config.toml
hidden_act = "swiglu"
balance_bias = true
init_std_router = 0.0141
num_attention_heads = 14
rope_theta = 10000.0
tie_word_embeddings = true
init_std_qkv = 0.0303
optimizer = "soap_variant"
lr_mult_o = 1.13
max_steps = 4040
Below are experts of layer 2 (counted from 0) of a mixture-of-experts language model. Rows are named router (the router's row for the expert), gate (a neuron's input weights, with its number), up (a neuron's input weights, with its number) and show model dimensions 224-279. Each number is 50 + 12 x the weight over its row's rms, rounded and kept within 0 to 99.
After each expert's rows: a language model's description of what the expert responds to. This comes from a sample of Wikipedia text that the model never trained on.

# expert 2
router:43 36 39 65 60 36 39 46 61 47 56 42 79 49 45 69 52 39 69 62 58 55 50 67 47 20 61 31 37 60 60 43 53 61 38 23 34 51 56 43 46 73 31 49 52 45 61 36 47 68 39 37 62 47 45 38
gate0:46 53 44 60 52 44 38 76 39 36 48 39 64 44 57 43 53 36 45 76 37 57 64 60 43 44 70 67 55 56 59 41 75 52 69 47 49 38 54 38 33 48 42 27 59 49 43 46 56 50 67 51 46 43 59 54
up0:45 50 42 51 37 69 40 58 47 57 65 42 39 50 63 75 44 51 65 59 49 65 70 57 42 30 62 48 73 41 51 21 56 14 69 19 30 45 43 30 54 51 38 38 42 54 37 56 62 45 46 48 46 57 46 53
What it handles: Final year digits and month names in birth dates (Born: June 22, 1997), plus heading nouns like District, area, South, Cup, War.

# expert 8
router:51 34 45 47 58 48 67 39 65 35 51 36 59 65 64 62 35 63 36 49 47 52 51 35 48 58 45 51 61 52 55 57 63 78 43 50 47 24 31 73 43 44 55 41 48 58 73 36 49 59 67 43 56 36 42 42
gate0:45 44 66 55 48 64 53 42 52 45 41 60 54 47 53 39 56 77 44 60 30 60 32 55 64 53 42 30 48 62 38 56 43 49 66 68 57 57 42 52 38 44 74 25 47 47 38 66 47 65 53 68 54 38 55 60
up0:46 60 58 54 58 74 62 48 45 51 69 34 39 51 47 46 59 54 63 64 47 29 51 54 46 54 48 34 52 43 51 38 39 63 53 40 34 36 68 51 47 35 50 57 39 56 68 44 38 36 26 46 45 70 45 40
What it handles: Mid-word letter chunks inside non-English proper names, after a capital initial, as in Br-é-mond, K-el-antan, Pant-el-idis, Fad-ey-ev.

# expert 0
router:53 64 40 41 51 61 66 56 35 69 59 56 50 49 43 64 47 26 48 56 74 46 55 66 56 51 41 44 58 75 64 51 63 41 70 71 53 57 51 43 41 40 16 50 37 42 28 38 48 51 45 50 47 51 42 48
gate0:43 49 63 42 44 33 54 52 46 68 53 69 45 45 46 49 38 56 29 56 52 58 41 54 41 41 65 38 45 55 40 36 68 56 47 46 48 43 56 54 49 69 25 39 70 38 53 45 53 41 63 54 62 39 43 48
up0:47 48 57 52 33 46 50 48 53 57 64 59 37 46 40 55 38 57 49 59 62 66 59 49 28 47 54 41 48 50 65 39 46 56 47 48 61 46 51 52 46 74 46 67 59 52 56 42 54 60 49 49 43 42 38 36
What it handles: Pipe characters separating cells in Markdown tables, plus semicolons and closing parentheses in lists, as in | Number | Percent, 1962), names; names.

# expert 5
router:65 42 29 72 47 51 58 71 49 34 59 48 47 52 57 56 37 53 71 51 55 66 61 50 36 60 55 53 48 41 30 51 58 65 51 61 51 51 65 45 38 84 48 28 52 42 44 68 55 31 48 64 79 52 30 51
gate0:59 20 54 57 60 37 44 51 48 44 59 33 26 44 54 31 45 68 61 49 56 38 49 56 57 57 66 32 48 46 37 63 58 53 54 44 46 51 46 59 35 30 32 34 52 50 54 59 31 62 51 55 59 71 65 38
up0:49 52 47 41 64 70 61 39 45 54 51 37 38 35 63 30 55 70 71 53 43 49 36 31 53 45 42 49 54 79 41 63 54 52 46 53 33 46 35 41 64 50 57 57 42 45 18 69 47 36 71 42 50 47 40 70
What it handles: Word endings like -ing and -ed, verb particles and common action nouns in running prose, such as up, out, played, held, use, access.

# expert 10
router:59 71 62 60 55 56 36 64 43 51 41 55 44 33 44 48 39 67 48 49 38 49 48 58 28 38 52 46 46 57 23 42 68 53 71 55 66 58 42 51 46 53 59 61 44 40 53 53 42 41 49 48 41 68 56 55
gate0:53 47 55 42 65 24 59 41 38 33 56 64 45 40 54 48 23 60 55 65 31 52 50 47 48 43 75 38 65 34 39 50 55 55 61 50 30 47 46 46 40 55 63 51 35 57 40 20 33 66 65 71 45 47 57 51
up0:65 58 47 54 64 54 36 55 53 55 52 27 80 48 40 68 55 23 65 65 65 63 47 36 55 59 63 42 42 70 66 67 41 64 51 61 55 78 22 47 76 50 43 43 39 63 48 63 46 45 29 36 55 59 52 42
What it handles: Subword endings and inner chunks of English and Latinate words, such as Organ-ic, Psych-ic, Commun-ion, Québéco-is, plus words like International, Force.

# expert 4
router:61 60 42 73 38 45 33 51 71 86 46 48 39 50 34 50 61 66 36 63 51 52 50 41 75 40 56 30 67 52 55 57 64 45 31 63 37 33 30 49 40 39 35 58 45 37 45 50 43 61 32 46 59 47 51 31
gate0:50 44 40 40 39 62 56 58 34 48 57 45 41 53 67 54 41 53 52 48 34 46 62 45 60 37 66 65 68 53 78 27 50 44 53 56 48 62 51 46 49 63 57 59 73 40 41 40 61 44 47 56 50 53 39 38
up0:55 69 44 23 52 55 57 55 39 53 25 50 46 47 49 60 44 47 44 39 48 47 56 55 49 52 59 26 57 61 48 54 49 37 41 48 48 47 50 49 52 63 38 47 49 49 65 55 60 35 65 46 46 41 50 44
What it handles: Colons, commas, opening parentheses, slashes and en dashes inside infobox fields and career stats, as in Current team:, / 38 / (0).

# expert 9
router:43 49 81 40 56 52 36 40 12 72 31 55 39 44 47 53 62 61 47 53 57 27 44 25 75 32 42 52 57 35 70 52 43 50 75 61 58 52 42 43 68 55 61 68 55 57 59 42 40 54 65 47 53 47 39 55
gate0:48 61 48 41 61 51 60 56 63 50 69 45 59 51 56 64 59 55 45 54 48 49 46 55 42 59 48 35 42 58 27 48 73 64 60 65 43 60 48 39 47 68 73 46 38 70 44 49 59 39 54 41 61 77 44 39
up0:56 55 22 37 64 27 54 47 49 46 55 42 45 41 56 56 55 60 67 49 54 43 55 45 53 56 58 38 48 66 19 37 59 38 36 58 56 50 48 45 46 78 92 56 28 36 57 38 47 40 53 30 48 65 64 25
What it handles: Digits in measurements and statistics, such as density per km², UTC offsets (UTC+01:00), heights in cm and table figures.

# expert 7
router:53 47 64 49 49 52 41 56 22 68 46 51 47 48 38 41 48 49 66 70 45 41 49 42 42 52 41 71 54 51 61 45 31 19 52 19 57 55 54 34 65 60 40 59 57 56 35 40 58 40 39 54 60 55 48 70
gate0:31 34 41 54 46 42 41 28 16 44 60 37 42 40 50 59 46 66 46 39 41 38 41 42 23 52 43 50 45 34 65 52 54 42 55 55 35 39 48 28 47 55 41 42 42 50 29 59 56 69 53 38 43 64 54 43
up0:60 46 68 51 69 51 47 74 69 31 70 59 52 26 52 53 55 59 45 41 37 52 56 62 49 66 80 41 67 53 41 76 47 68 32 53 60 53 62 62 60 49 26 57 61 38 52 45 54 57 61 47 47 76 49 39
What it handles: Function words the, of, in, to, at, from, especially in census phrases like "under the age of 18" and "65 years of age".

# expert 6
router:45 56 39 58 51 61 59 41 52 49 46 58 56 38 54 44 53 22 54 49 39 52 60 46 47 57 61 58 33 50 53 47 34 61 54 32 54 42 37 52 40 49 49 45 54 37 65 72 59 36 59 36 38 44 62 53
gate0:45 58 57 51 32 51 62 76 46 65 35 57 50 51 48 49 56 28 40 46 58 46 39 50 49 60 34 54 39 57 43 35 56 64 52 56 56 43 51 26 44 60 53 36 59 58 47 54 51 62 47 41 66 62 43 50
up0:46 66 35 49 34 49 32 59 55 39 60 51 51 33 41 58 38 59 36 29 48 58 44 45 42 71 68 47 51 41 56 60 45 66 57 61 65 44 31 44 50 52 76 44 74 60 51 31 50 47 47 67 58 41 62 24
What it handles: Head nouns and pronouns acting as sentence subjects, such as scholars, species, government, family, it, they, plus sentence-final periods and == headings.

# expert 1
router:46 51 43 37 46 55 50 80 72 42 38 66 40 47 38 49 46 66 36 57 45 55 50 58 67 55 30 51 21 49 56 66 42 44 52 52 42 50 44 63 37 52 51 41 43 68 38 53 54 50 44 57 36 46 66 48
gate0:18 32 51 36 42 52 54 36 39 42 48 45 40 49 42 37 38 48 49 43 35 37 61 45 63 41 33 69 41 42 52 34 61 46 43 47 34 48 66 52 63 70 35 47 43 70 51 33 45 67 67 38 60 24 58 49
up0:47 21 31 49 33 55 53 62 29 49 32 62 63 32 60 64 49 36 45 59 28 56 58 69 53 39 47 70 48 39 37 31 43 50 19 45 53 44 46 53 46 47 38 27 39 51 47 34 51 42 61 68 59 71 47 46
What it handles: Opening quotation marks after "wrote that" in album reviews, line breaks in infobox lists, and connectives like by, that, when, where.

# expert 11
router:51 60 56 58 54 42 63 39 53 29 59 51 49 51 39 55 50 63 50 60 41 45 55 74 64 34 70 61 78 67 56 64 54 41 53 35 58 48 45 62 45 57 58 61 51 64 48 41 47 57 39 39 53 45 35 58
gate0:54 56 49 61 54 36 70 62 56 46 44 61 55 64 48 51 39 58 36 56 50 47 54 39 40 56 31 33 45 49 34 62 52 51 41 38 47 67 45 52 41 50 60 49 56 52 23 65 55 53 56 68 68 38 55 71
up0:41 64 45 49 52 49 60 50 72 57 39 56 55 41 46 58 56 56 59 35 32 68 39 62 60 54 55 45 51 52 57 42 39 52 65 63 53 42 46 44 52 60 44 47 41 33 57 48 42 52 65 34 37 57 51 47
What it handles: Second and third digits of four-digit years after months or "In", such as 1-9-16, 1-9-44, 1-8-92, plus spaces before years.

# expert 3
router:45 36 63 31 42 31 53 32 48 38 53 50 28 57 55 47 45 34 32 26 57 56 58 43 47 53 50 53 48 47 53 33 35 44 38 73 53 61 57 70 65 48 66 53 43 55 40 64 55 39 53 64 25 51 65 49
gate0:50 40 30 44 60 46 49 66 47 57 37 58 64 65 40 39 48 23 48 63 53 43 51 44 44 54 65 68 55 45 52 63 38 49 53 49 51 65 65 63 52 50 69 41 48 38 52 53 29 48 36 37 49 39 72 47
up0:43 39 47 57 74 43 41 57 58 60 52 56 60 47 46 42 41 52 38 64 49 42 61 54 43 47 71 38 47 60 53 36 50 34 70 57 56 69 60 59 72 44 71 37 27 57 59 16 51 51 60 43 56 64 47 61
What it handles: Articles and linking verbs in definitional sentences, especially a after is or was, as in "is a Gothic building", plus his, also, first.